config.yaml
d_model: 160
moe_layers: [3, 4, 5, 6, 7, 8]
router_score: "sigmoid"
router_noise: 0.05
scale_expert_input: true
norm: "rmsnorm"
tie_embeddings: false
beta1: 0.95
batch_tokens: 32768
train_tokens: 256000000
steps: 7813
dataset: "wikipedia_en"
Below are experts of layer 4 (counted from 0) of a mixture-of-experts language model. Rows are named router (the router's row for the expert), gate (a neuron's input weights, with its number), up (a neuron's input weights, with its number), down (a neuron's output weights, with its number) and show model dimensions 0-159. Each number is 50 + 15 x the weight over its row's rms, rounded and kept within 0 to 99.
Before each expert's rows: a language model's description of what the expert responds to. This comes from a sample of Wikipedia text that the model never trained on.

# expert 14
What it handles: Mid-row " |" cell separators in wiki tables such as election results and succession boxes, plus semicolons and "";".
router:47 43 43 36 64 33 41 81 68 62 35 28 38 32 26 75 28 38 54 52 71 68 51 43 62 41 36 61 66 53 80 81 51 39 43 56 73 81 25 59 44 34 46 46 38 69 69 72 47 43 27 60 57 52 36 41 52 73 24 47 55 60 54 78 54 43 56 32 26 41 69 40 44 51 34 54 59 42 82 43 41 51 33 36 59 43 38 60 58 70 60 64 60 50 67 29 38 80 41 49 64 89 26 32 38 83 46 54 38 48 43 41 32 49 60 65 41 52 49 51 54 30 28 25 44 65 70 42 33 68 43 41 67 35 33 23 37 38 45 60 54 50 70 50 70 56 60 59 52 34 31 78 57 34 51 67 34 58 47 48
gate13:24 52 42 43 41 39 44 58 75 82 60 35 42 41 37 43 45 29 50 45 50 56 72 52 55 70 65 41 63 53 58 44 71 30 16 67 77 44 24 73 50 38 82 57 28 73 64 78 56 33 81 40 52 56 39 76 34 60 29 51 42 43 70 68 40 32 34 68 21 54 47 63 52 44 70 45 80 42 54 10 30 56 53 33 37 61 48 27 29 14 56 34 53 48 55 52 52 55 66 56 85 54 51 49 50 41 63 48 46 43 49 51 47 30 44 33 52 48 58 62 47 39 45 81 58 42 36 31 66 34 60 43 28 57 10 65 46 53 56 40 63 45 36 66 73 53 34 42 56 55 76 46 46 59 52 53 48 55 33 56
up13:30 49 56 49 69 53 52 45 46 19 29 77 65 68 56 47 56 60 41 62 53 60 34 30 41 39 38 41 23 35 56 59 47 43 86 42 46 74 35 32 25 49 35 66 59 39 42 34 27 68 56 46 32 48 41 63 61 35 28 65 64 39 46 64 50 48 74 59 63 50 66 56 47 31 20 56 63 50 65 52 56 39 50 50 58 28 34 49 46 72 59 38 73 30 34 28 77 63 48 68 46 49 55 73 67 93 24 59 47 99 46 43 66 39 56 55 46 65 39 37 52 60 75 71 77 42 69 70 55 75 72 34 68 57 50 64 58 49 71 47 45 42 66 50 42 58 24 58 62 53 37 36 62 61 57 51 50 65 41 28
down13:56 48 36 23 66 62 47 80 61 58 51 25 68 42 69 60 35 58 49 59 68 65 72 53 50 77 67 26 39 39 64 60 46 50 53 28 89 56 37 48 73 84 42 40 52 55 50 52 45 27 68 39 50 39 21 58 67 36 44 66 42 37 72 53 83 55 49 60 40 57 41 45 81 57 65 42 11 28 56 34 24 34 64 45 76 66 30 24 54 57 49 55 55 42 52 46 51 51 76 29 52 52 46 37 31 48 34 57 44 66 60 53 78 41 49 62 58 71 55 57 51 39 54 45 49 52 40 56 50 45 59 55 70 50 60 28 20 42 46 77 53 60 48 65 40 27 64 72 80 42 59 54 56 42 57 70 60 40 83 78

# expert 15
What it handles: Digits in statistics, census figures, scores, and table values, like median income $30,078, household size 2.52.
router:50 49 52 30 59 50 32 75 51 49 47 56 55 31 32 67 46 56 63 59 66 59 39 53 59 44 44 54 51 67 60 73 77 30 30 70 77 73 32 69 46 48 49 70 56 58 60 76 42 50 24 47 54 60 47 31 45 79 40 74 73 55 56 66 63 55 46 55 44 45 69 45 28 50 54 69 64 54 64 35 41 40 23 28 47 48 66 64 48 43 60 59 38 47 73 17 36 68 33 45 53 99 38 43 48 94 50 80 20 43 37 39 44 32 68 75 36 68 66 42 60 37 29 35 55 62 67 30 41 77 53 41 56 19 35 37 42 47 41 71 50 48 57 43 72 48 63 57 55 44 50 64 61 27 48 56 47 48 48 50
gate9:44 23 62 39 38 23 53 31 80 63 63 37 41 60 53 30 50 48 44 46 50 55 57 53 62 27 63 46 43 42 51 57 41 52 37 22 47 54 57 64 69 75 38 35 45 37 10 51 69 56 50 16 37 58 47 33 57 17 56 57 37 52 61 75 66 43 67 47 59 23 55 34 60 57 17 50 68 20 37 58 61 53 64 33 32 33 29 70 66 40 26 67 68 34 44 21 35 56 40 58 43 22 54 44 61 91 41 64 50 78 43 50 46 61 68 38 61 61 65 70 76 49 66 53 43 54 39 62 63 45 46 48 46 50 56 48 67 35 56 70 33 63 53 54 57 49 51 35 34 43 33 91 43 59 58 37 59 63 46 20
up9:54 13 40 50 42 29 26 39 64 79 78 37 50 58 32 45 56 67 46 51 26 52 79 21 67 39 62 48 46 51 58 54 35 60 61 57 53 52 58 45 54 67 45 46 44 36 39 40 19 53 72 13 24 60 52 52 44 33 41 56 41 39 37 80 47 72 44 50 54 42 73 55 32 40 72 75 37 46 35 84 72 35 40 39 34 34 11 45 67 28 60 57 59 57 54 30 65 47 34 50 52 32 53 37 55 47 61 55 47 52 69 27 52 53 48 70 55 61 65 63 51 31 48 48 44 49 59 64 55 68 55 47 52 59 25 57 67 39 83 85 30 20 49 48 46 50 29 54 43 36 47 78 56 54 58 58 76 70 46 29
down9:52 43 75 32 38 50 59 55 64 52 40 42 61 55 59 50 20 49 34 88 60 52 51 46 68 73 37 60 38 55 38 61 40 54 57 27 45 67 66 71 40 60 29 56 54 27 43 33 53 52 50 52 79 63 92 37 37 36 49 38 37 66 38 69 38 46 20 78 51 36 52 46 25 63 43 57 16 63 77 42 28 53 74 66 50 40 62 76 32 47 38 58 52 52 40 29 50 14 29 54 69 43 36 39 51 52 43 39 41 79 56 47 66 39 75 50 40 40 70 46 75 73 46 57 50 36 69 45 40 59 37 70 45 49 53 52 52 74 28 27 27 50 73 49 25 51 44 58 55 47 41 48 47 60 35 35 43 63 10 59

# expert 2
What it handles: Past participles and -ed/-ing endings after was, is or were, such as used, known, played, handed, derailed.
router:53 59 55 30 73 52 40 65 54 39 44 39 44 43 36 75 37 52 47 57 56 62 60 43 77 38 48 74 53 65 56 82 51 41 40 78 70 60 44 75 69 33 27 52 32 59 66 52 37 45 38 59 39 34 48 55 38 71 36 75 45 60 71 45 57 48 44 52 32 44 58 64 40 73 54 48 58 54 56 17 38 33 35 49 45 34 45 65 60 35 72 84 43 63 55 26 34 69 57 30 65 69 27 57 25 58 82 63 40 46 39 26 26 31 81 58 10 54 59 40 66 38 49 28 58 78 68 43 42 62 44 35 60 26 27 42 36 45 41 73 53 47 77 41 59 42 47 45 45 34 39 58 54 48 68 63 43 83 61 37
gate4:59 67 64 53 48 58 86 48 18 75 57 59 41 46 57 40 53 55 49 73 71 54 59 38 38 43 36 44 48 28 59 49 29 77 46 46 45 67 70 59 65 29 49 62 33 48 50 55 51 46 69 25 44 45 35 71 62 62 60 62 38 23 43 41 45 61 60 81 56 31 38 63 23 51 37 32 78 46 50 31 55 37 31 39 42 35 56 56 46 32 74 53 44 36 57 28 01 58 27 20 59 46 58 49 56 35 36 32 39 39 34 33 57 47 78 47 53 38 48 41 59 49 47 39 51 61 71 62 49 40 81 31 80 50 30 56 48 46 23 54 69 02 62 61 63 34 55 23 48 41 46 38 60 45 54 54 67 48 33 61
up4:60 45 43 62 59 21 36 65 66 23 74 47 63 38 52 72 65 40 47 27 53 17 57 41 49 49 53 50 49 48 38 67 55 44 31 35 55 18 44 49 38 48 28 63 18 27 67 57 43 59 32 51 55 54 42 26 56 48 73 38 15 48 65 19 48 95 56 54 35 29 47 47 33 71 39 39 40 31 55 72 19 38 71 52 64 18 60 56 42 52 34 33 67 36 53 36 46 38 67 64 52 56 16 70 60 32 67 45 52 42 50 67 52 49 18 74 33 46 45 71 44 43 50 71 36 36 57 62 32 55 32 38 62 29 33 67 44 45 55 48 46 51 66 37 51 55 50 63 72 53 34 30 41 41 63 40 34 57 62 31
down4:41 41 56 24 49 59 55 42 46 60 76 51 55 33 36 63 16 81 76 25 46 69 45 49 43 35 39 72 54 24 51 45 54 61 40 51 45 64 30 45 81 45 42 57 72 31 33 54 67 33 59 66 26 42 46 59 60 36 36 61 28 44 76 78 45 54 56 34 85 56 29 41 63 52 52 51 58 48 58 83 57 52 40 39 66 72 54 63 45 43 41 43 83 65 24 24 64 74 26 50 20 47 43 53 56 57 42 40 62 40 60 43 27 41 48 62 65 91 32 69 20 40 34 51 31 49 26 32 50 52 43 51 34 60 40 51 31 68 58 44 48 60 38 27 47 46 64 24 63 39 53 37 32 43 56 45 42 42 30 56

# expert 19
What it handles: Leading digits of years and season ranges after dashes, such as 2025–26, 2002–2003, 1991–2020, and present.
router:55 47 54 21 75 59 39 52 76 57 42 49 51 41 33 71 23 46 61 66 58 66 44 51 62 49 32 69 78 53 60 73 58 45 32 71 65 80 30 64 58 49 42 50 46 74 60 60 62 54 25 61 49 51 43 29 39 62 37 53 60 54 64 63 66 62 65 31 37 35 68 42 19 68 38 44 59 44 62 43 38 35 21 25 55 51 54 73 42 46 68 70 52 65 82 36 44 58 41 53 47 68 52 39 28 68 54 80 41 22 26 46 36 44 66 68 21 74 64 42 52 40 41 38 49 75 76 24 52 57 28 51 60 24 45 51 58 44 29 64 71 45 54 41 80 57 70 50 53 52 48 75 43 27 63 49 30 64 65 41
gate9:33 23 60 42 48 40 35 47 62 42 47 40 45 25 45 56 34 68 36 62 73 59 51 27 61 70 82 62 26 51 49 52 36 60 60 56 54 69 56 25 36 86 42 46 35 65 52 47 59 50 65 55 60 48 71 61 71 38 45 47 63 58 51 08 56 84 50 64 70 61 49 57 26 64 34 58 44 55 45 51 54 41 52 66 56 59 78 52 43 60 42 57 58 65 60 53 41 69 41 76 82 84 56 67 31 49 27 66 40 51 75 17 44 45 61 61 60 65 28 37 59 58 67 32 32 29 63 46 31 61 53 42 38 28 66 45 50 37 35 44 31 54 57 36 45 56 27 35 74 33 70 47 65 39 53 50 39 35 43 92
up9:59 60 48 58 59 45 33 45 75 37 40 63 59 52 54 45 64 42 39 57 87 52 59 84 36 66 66 46 55 41 39 61 51 52 49 20 47 60 54 62 49 87 50 58 53 57 35 18 79 72 30 76 67 76 62 51 28 51 69 23 54 50 32 33 59 55 59 35 71 48 62 73 47 73 71 33 51 49 53 30 73 31 58 43 33 55 32 62 30 50 52 52 59 58 71 50 28 46 62 58 45 60 23 46 85 22 59 51 54 48 44 49 53 45 49 46 43 41 46 29 60 46 36 49 69 69 59 48 53 76 49 47 59 56 47 40 57 87 43 39 57 25 76 63 40 30 56 36 77 27 61 45 14 42 41 67 36 73 55 66
down9:66 47 56 79 51 57 31 51 27 34 47 36 60 16 51 46 43 71 58 78 55 32 47 67 63 40 47 49 56 72 65 56 48 53 51 62 43 50 56 45 54 32 44 61 11 22 35 58 42 35 50 51 55 45 38 77 26 69 52 34 48 49 47 59 61 61 33 43 66 57 58 50 37 65 36 41 62 50 67 51 44 49 49 64 47 62 40 47 41 50 45 83 45 50 30 69 35 44 39 25 46 79 28 61 56 30 33 32 74 47 76 44 65 41 46 35 31 26 50 63 23 75 46 32 35 60 00 40 50 47 47 51 43 71 32 44 46 49 51 29 13 35 60 54 27 09 48 50 56 37 56 36 21 37 46 27 56 42 38 51

# expert 23
What it handles: Middle or ending pieces of English and foreign words, such as -ig in vigorous, -ing, -ant, -ision, -ific.
router:27 51 47 27 73 34 19 80 69 61 19 43 67 39 38 71 19 41 69 40 58 69 56 56 50 60 35 68 63 69 66 95 75 46 28 51 57 63 39 58 66 57 41 45 48 40 49 64 50 53 39 40 77 65 59 41 44 66 35 62 44 77 85 50 69 41 50 59 37 37 52 55 42 59 38 59 48 47 67 55 33 29 29 44 45 54 62 56 57 68 46 77 34 76 71 41 52 61 34 58 29 54 44 56 28 72 45 55 41 47 24 47 17 30 53 50 49 45 77 44 51 38 51 43 34 76 60 49 47 57 20 36 75 35 33 49 59 45 34 66 56 52 82 38 66 33 40 49 50 40 36 53 70 46 51 69 47 67 58 40
gate2:61 63 61 50 58 56 20 57 83 24 40 38 54 53 87 67 73 55 30 49 36 35 53 72 77 60 57 82 68 53 36 60 80 62 68 50 62 55 38 44 61 49 31 34 63 27 51 37 56 61 41 53 35 68 47 42 44 43 63 50 49 68 26 95 63 42 34 56 39 43 29 44 42 34 56 84 77 60 54 53 67 53 46 36 44 49 38 73 51 38 31 42 54 48 38 60 35 85 60 65 27 40 26 36 52 44 66 39 45 51 42 27 70 60 34 67 48 65 58 57 40 48 59 46 38 61 28 63 70 60 35 65 38 28 48 55 52 53 61 47 45 68 59 32 52 15 42 50 50 48 53 26 64 84 30 71 44 55 58 44
up2:40 51 09 21 36 44 64 24 57 47 60 70 67 54 61 69 38 45 53 63 38 36 33 51 42 63 53 53 33 55 47 36 46 57 34 68 59 40 54 69 50 63 55 32 66 35 40 16 34 76 29 55 49 75 70 40 47 52 50 43 93 22 58 66 35 17 18 56 40 69 29 45 27 52 53 52 37 47 14 54 45 47 54 61 57 47 40 65 55 49 34 72 65 50 74 26 35 46 65 53 36 56 36 27 72 64 66 35 72 49 42 41 64 28 44 30 54 47 55 41 49 32 43 65 24 49 11 53 44 61 65 46 49 25 33 52 49 46 57 84 55 56 53 70 30 31 57 50 55 67 56 43 61 66 49 45 39 48 34 49
down2:75 45 65 24 34 51 73 77 43 21 50 42 23 44 55 69 45 43 55 69 40 53 79 56 17 67 73 40 36 39 41 73 64 24 43 56 39 30 64 54 56 57 28 17 58 43 37 47 89 56 38 46 52 79 57 29 44 48 60 49 66 57 43 60 39 57 30 51 78 41 46 46 45 42 63 26 48 61 46 37 22 44 62 47 49 39 43 48 36 65 39 69 47 71 33 68 55 70 48 52 52 57 58 68 67 45 23 58 47 45 60 44 41 27 48 41 51 36 44 70 65 44 79 33 42 38 80 32 65 25 80 27 42 47 36 51 31 42 22 72 22 56 43 48 29 71 48 34 47 42 46 41 55 43 45 50 62 35 49 40

# expert 11
What it handles: Field labels and headers in infoboxes, lists, and tables, such as Location, Total, Years active, Country, Votes, Year.
router:36 53 39 40 62 48 22 50 51 52 50 51 58 52 30 79 23 35 54 58 68 53 54 42 79 50 51 82 65 56 78 58 74 53 49 71 62 70 57 72 66 51 56 66 21 48 66 60 34 40 48 59 62 49 47 40 43 70 30 55 54 57 67 72 60 35 60 49 49 59 59 59 41 61 46 53 73 52 58 25 53 59 21 16 40 51 52 88 67 49 52 67 49 76 60 23 32 74 38 49 41 69 42 26 40 62 64 66 24 32 34 37 41 31 50 74 19 47 62 52 72 51 37 18 43 64 70 34 40 68 24 43 65 55 40 41 40 34 44 63 66 59 45 49 56 41 60 45 42 28 25 71 66 29 39 53 44 64 64 36
gate3:50 49 56 48 45 63 75 40 39 56 57 26 73 29 68 63 25 32 53 38 57 39 70 72 72 74 43 63 63 43 39 70 54 35 31 53 76 57 54 36 55 50 30 36 57 70 48 54 45 30 38 61 66 60 64 52 68 66 72 43 33 23 47 76 59 50 52 30 56 21 32 52 42 53 55 60 64 42 81 29 53 47 54 53 42 72 45 64 62 88 72 50 77 61 24 27 60 30 60 38 50 42 45 52 54 36 46 56 64 67 60 66 38 60 70 59 90 40 47 78 52 31 67 54 34 40 61 59 54 38 51 66 48 79 34 44 50 56 60 42 85 35 29 40 35 66 67 37 61 51 48 48 29 47 60 64 40 39 23 74
up3:58 57 48 41 56 76 65 46 63 50 46 61 34 34 41 47 26 45 32 31 60 10 50 47 53 61 21 36 61 48 42 39 69 46 54 62 69 45 32 42 60 31 52 42 69 35 56 49 47 57 38 49 27 48 88 37 62 54 37 54 66 30 92 75 48 31 26 35 51 30 50 66 60 41 66 49 53 42 66 41 68 45 67 61 58 41 31 34 29 69 26 73 53 37 26 32 61 30 58 70 79 28 72 37 38 84 54 34 60 47 51 57 14 46 55 33 69 57 50 57 46 52 66 38 34 38 31 45 60 45 68 44 55 37 59 50 55 53 35 34 48 49 83 31 75 45 46 51 63 57 49 41 66 66 71 42 46 58 17 63
down3:44 54 41 60 59 50 36 58 48 23 60 66 53 43 99 19 29 71 37 68 37 56 51 48 52 42 45 54 49 34 40 45 58 59 49 36 73 57 51 64 46 60 48 48 60 78 44 69 44 47 23 42 57 47 44 53 67 29 71 49 35 71 39 51 23 79 81 51 64 70 63 55 36 30 33 44 32 70 52 27 66 45 51 53 60 60 64 37 69 39 49 16 54 51 65 30 68 44 43 79 66 45 53 38 55 72 53 69 50 41 58 51 61 37 69 89 37 62 52 59 91 43 50 57 46 30 52 38 84 53 76 52 44 41 37 43 40 61 35 46 48 68 52 33 42 45 55 53 35 42 35 60 78 59 32 53 82 33 30 49

# expert 20
What it handles: Markup at the start of a line: table-row pipes, list hyphens, heading equals signs, plus football positions DF, MF, FW, GK.
router:38 43 44 34 53 44 42 77 60 59 44 37 58 29 21 68 26 62 56 66 48 67 64 41 74 46 49 71 65 41 56 66 58 52 39 56 60 59 24 57 66 43 24 70 42 68 75 79 48 27 51 64 52 52 44 53 37 50 30 44 63 53 72 79 47 66 62 27 40 44 69 45 40 56 56 46 43 39 63 26 33 49 45 22 57 45 55 57 69 51 50 70 42 55 65 32 37 56 34 58 40 83 31 38 25 61 56 67 34 30 42 10 15 51 58 53 36 44 54 47 42 44 38 27 49 80 64 37 35 65 41 53 74 16 35 28 38 44 29 71 51 46 68 41 84 51 64 53 65 34 36 64 59 28 53 52 30 52 53 41
gate15:49 67 51 40 42 66 85 37 51 51 56 28 62 48 42 73 47 71 35 56 39 36 46 58 38 81 58 22 45 34 32 48 55 56 42 44 60 51 57 60 29 74 65 31 48 48 71 57 69 62 45 73 52 80 75 38 46 44 62 66 50 40 02 37 63 58 37 50 74 70 22 44 60 43 28 62 36 63 41 28 46 37 37 61 21 62 80 59 72 70 47 56 19 57 70 45 53 50 56 50 26 66 64 59 33 41 67 55 32 46 43 34 39 66 32 59 46 48 60 25 60 42 74 24 69 21 52 36 45 29 57 44 54 43 48 52 38 41 20 75 53 62 45 54 54 39 44 39 57 53 50 57 30 66 63 60 38 33 77 55
up15:44 65 32 57 58 51 38 34 40 43 64 47 62 49 67 67 37 70 66 39 46 73 33 42 61 33 50 42 41 62 58 23 47 63 19 57 51 23 42 47 67 54 69 64 34 41 32 26 51 46 59 65 43 42 47 78 58 51 51 45 26 54 35 45 24 35 30 47 34 24 24 80 75 25 67 26 50 44 27 71 49 59 48 36 80 45 42 57 05 52 18 59 75 40 34 21 37 54 51 61 52 55 37 51 47 55 50 65 85 52 62 41 55 56 56 44 58 29 46 64 25 73 39 67 52 49 66 39 46 66 61 31 58 41 52 55 43 48 49 44 63 47 40 18 50 35 67 43 35 65 35 86 60 62 70 48 34 57 40 47
down15:44 45 37 49 37 41 20 57 38 71 35 45 37 36 68 46 71 91 40 65 63 77 43 54 44 34 43 31 55 66 41 60 51 32 47 37 57 79 63 52 68 35 55 68 36 91 43 49 73 35 53 25 63 46 66 55 54 55 45 52 59 52 56 54 63 38 60 55 34 28 48 37 26 54 69 08 34 57 45 37 57 57 27 35 78 77 62 50 44 44 41 63 78 50 59 51 54 58 58 65 25 52 10 36 39 24 65 31 53 79 44 55 59 58 68 43 30 54 49 37 52 51 35 52 61 83 42 60 50 70 84 53 48 48 25 46 53 50 64 63 53 34 41 57 66 59 41 27 41 38 49 60 58 46 30 37 61 73 69 48

# expert 10
What it handles: The word "to" and modal verbs such as would, can, could, plus mid-word pieces like over-th-row, under-t-ake, dissert-ation.
router:56 71 40 25 77 45 50 70 65 32 34 44 56 34 48 75 12 36 51 70 48 86 58 59 55 53 58 65 76 46 65 55 48 50 35 73 73 57 42 55 48 42 45 71 42 65 76 63 65 43 27 62 51 71 33 54 35 61 49 48 54 50 67 56 60 48 48 38 46 41 71 48 51 62 38 56 58 45 80 44 49 26 29 28 33 51 55 66 58 41 68 75 50 79 53 31 36 54 54 43 29 72 32 48 29 69 57 70 35 44 11 37 39 18 49 66 32 64 56 24 68 38 40 38 57 62 62 35 56 70 54 49 81 40 24 62 63 45 56 63 62 52 56 20 62 49 44 37 43 59 56 53 48 31 60 63 25 56 32 28
gate0:59 41 66 53 54 65 67 55 56 42 17 41 30 40 49 39 82 33 47 55 51 66 63 53 48 32 41 66 64 46 57 54 41 60 46 36 58 50 66 29 63 58 41 78 47 64 54 38 38 09 30 59 67 66 48 47 52 73 43 81 48 39 60 42 60 45 59 78 48 38 46 55 81 76 68 54 42 61 66 42 41 11 35 19 45 75 52 70 60 39 70 35 14 63 29 68 35 61 44 73 49 57 60 12 57 44 32 71 63 72 51 32 36 57 32 52 47 59 42 52 67 16 69 52 46 58 70 33 38 50 57 65 71 66 60 59 63 56 54 31 43 46 76 48 48 68 57 51 51 65 56 47 50 70 54 78 35 38 57 45
up0:21 24 29 69 60 33 66 59 66 62 36 48 46 30 65 50 23 27 37 62 54 62 61 52 39 72 41 54 63 32 72 54 56 45 50 28 77 41 64 41 52 68 62 60 73 65 31 43 46 29 76 55 63 26 49 54 45 39 68 40 53 40 60 43 76 56 56 78 49 09 63 30 42 38 44 51 54 16 33 56 55 41 58 38 55 37 62 48 67 28 33 50 45 48 68 50 64 24 61 75 34 33 41 28 32 52 72 59 31 58 38 33 48 71 47 26 46 34 47 58 49 45 60 51 41 30 73 50 68 78 90 74 40 36 53 65 59 45 19 63 60 50 49 65 68 43 36 49 54 55 44 62 66 55 37 42 56 50 55 22
down0:49 33 85 67 67 36 38 38 49 35 30 54 28 76 37 43 56 51 50 10 53 53 75 42 59 48 59 38 39 84 51 46 24 61 51 34 39 43 33 59 40 26 68 49 45 53 51 45 26 72 41 67 39 35 78 46 44 47 32 40 28 66 40 60 55 53 44 43 35 15 60 81 38 49 61 13 49 79 38 53 48 42 51 37 52 59 54 44 64 78 43 61 62 35 27 61 61 65 65 45 65 41 44 44 50 49 52 53 55 42 37 33 70 42 44 60 52 40 55 68 73 35 27 36 38 28 74 40 41 39 15 70 66 36 50 62 29 74 42 50 59 48 50 35 45 54 14 58 58 57 42 69 47 61 63 20 59 28 50 53

# expert 18
What it handles: Short word pieces inside names and quoted speech, such as h-as, You'-re, Th-ales, and title words like Love, You, Girl.
router:37 56 54 42 86 32 41 50 58 53 29 24 73 43 53 77 30 42 65 61 61 73 54 44 75 44 30 57 52 56 51 77 54 33 45 67 76 69 34 78 52 54 52 64 53 49 62 59 70 38 52 68 37 49 48 38 40 60 41 57 56 47 56 70 40 83 64 47 37 34 83 58 38 55 28 59 45 44 74 52 24 41 38 35 57 53 39 76 46 46 62 71 40 79 55 13 03 69 54 38 37 57 42 52 24 62 64 68 31 39 18 50 22 43 45 46 34 53 57 41 62 48 28 34 53 61 62 39 55 53 41 38 63 45 25 37 54 41 46 69 61 55 64 36 70 32 56 48 71 51 47 71 78 51 41 70 43 50 46 45
gate1:42 46 50 39 40 85 44 62 52 27 30 55 55 46 64 63 45 72 49 59 51 59 49 48 69 25 37 64 58 83 42 64 43 80 42 34 79 54 59 51 55 53 55 29 51 51 56 56 59 76 53 42 63 23 66 62 40 36 52 71 63 83 64 76 24 41 54 58 26 54 62 42 56 66 60 49 49 52 46 30 56 50 49 47 40 60 56 61 72 37 45 66 29 52 36 66 69 34 62 56 76 20 55 83 35 37 45 50 63 50 47 61 52 50 29 56 51 73 51 33 40 56 71 23 47 52 60 40 68 64 58 55 46 74 72 65 30 64 20 35 51 66 24 30 41 48 39 59 41 42 38 71 86 36 24 75 30 25 38 54
up1:67 48 60 26 61 46 35 54 46 28 27 49 92 45 46 66 70 60 58 44 36 70 63 46 55 38 66 40 71 43 43 42 39 51 63 39 48 64 28 75 52 39 45 54 55 47 52 81 28 55 82 80 61 24 44 52 43 63 56 38 90 64 40 49 42 54 93 50 50 27 42 37 61 59 39 43 33 69 53 45 64 52 54 40 44 47 36 52 64 42 25 57 44 59 39 42 84 53 50 64 67 28 46 62 41 67 72 19 40 38 72 63 42 38 31 08 43 61 61 25 44 79 53 48 57 48 41 62 41 44 67 34 61 33 51 36 57 38 50 63 68 58 27 66 38 20 63 57 35 44 45 35 48 39 50 54 68 39 72 43
down1:80 49 42 61 53 60 26 61 39 64 07 40 40 51 38 56 81 69 31 78 33 84 66 42 30 49 71 68 33 26 32 69 64 62 39 55 67 41 78 56 51 51 56 40 32 49 52 52 61 91 87 37 39 36 36 76 52 45 70 47 60 43 42 65 56 55 37 43 62 56 29 54 60 60 43 56 51 31 31 53 69 39 79 49 63 60 46 43 56 51 59 46 51 72 47 47 18 61 41 61 55 54 34 42 35 43 48 39 48 38 32 31 40 57 66 62 55 57 34 80 35 51 55 80 58 35 46 45 64 51 56 55 16 31 54 60 45 77 61 66 54 61 37 54 32 31 53 48 73 40 54 69 62 54 21 35 71 52 47 57

# expert 4
What it handles: Prepositions and prepositional verb prefixes, such as in, on, at, during, over, under, often opening a phrase before "the".
router:57 25 44 45 76 46 11 81 59 49 41 54 58 35 31 67 32 60 48 57 63 57 39 53 75 43 44 72 52 51 72 57 59 47 44 70 91 54 41 58 49 55 53 55 35 62 72 60 45 42 43 43 46 53 34 36 58 67 21 73 55 57 49 55 49 51 59 24 32 42 66 66 27 72 30 43 63 41 55 30 47 38 34 40 46 65 47 58 51 39 42 64 57 61 88 26 34 66 50 32 44 74 39 34 36 61 64 57 04 30 20 21 27 39 80 52 30 54 46 41 55 29 47 26 49 67 71 48 42 52 50 45 51 37 24 54 49 48 44 53 75 62 71 30 62 39 31 42 47 39 60 60 53 42 71 62 35 61 45 37
gate13:51 67 78 48 54 67 47 59 74 50 62 58 54 54 52 49 58 21 42 70 56 41 62 26 40 51 30 54 33 78 50 32 29 38 43 67 27 49 57 53 52 47 41 57 50 63 52 39 40 49 52 62 57 44 29 79 84 24 71 64 18 36 32 51 48 68 64 48 55 85 58 55 37 22 49 41 80 42 59 65 59 33 36 35 56 44 61 29 94 45 55 66 41 62 65 57 44 32 49 57 52 78 42 35 32 42 68 48 55 58 49 43 45 37 64 37 37 53 75 52 55 35 47 37 27 81 63 40 63 55 35 76 65 31 70 51 50 48 61 29 49 58 28 43 42 78 58 81 27 72 49 65 45 46 56 19 33 44 57 41
up13:56 75 60 72 29 54 63 74 47 41 67 52 89 34 59 77 66 66 72 66 70 24 51 23 55 49 52 40 63 57 65 26 48 49 39 58 63 40 32 41 55 41 49 39 47 33 54 34 43 37 39 51 53 57 45 33 78 44 80 63 51 47 46 50 77 50 69 39 23 74 43 55 59 41 53 48 56 80 61 58 56 27 61 52 39 36 54 57 64 42 40 34 65 52 27 56 42 42 76 33 65 53 38 24 40 63 56 53 17 48 38 67 35 30 37 82 40 45 46 26 73 12 45 55 46 50 37 54 66 65 59 64 74 52 24 60 46 42 63 22 76 63 40 55 40 58 55 33 52 73 71 40 30 38 49 36 62 60 56 61
down13:72 70 39 55 25 63 13 37 62 50 58 24 58 93 57 49 56 58 55 91 65 37 41 40 30 43 60 51 50 61 51 20 52 36 48 61 52 62 40 81 36 72 58 48 54 53 48 53 66 52 38 42 32 19 42 59 35 68 55 25 58 31 33 56 64 38 47 46 58 46 73 47 44 54 41 38 42 49 60 44 52 33 56 40 31 28 50 64 40 54 51 70 57 62 57 90 48 45 61 68 59 50 80 53 53 50 35 66 58 49 62 81 54 28 37 53 41 61 49 41 48 45 54 60 66 49 85 36 43 40 38 28 58 58 63 90 47 42 21 29 27 23 34 38 59 85 37 47 51 59 49 60 53 41 35 33 65 57 63 41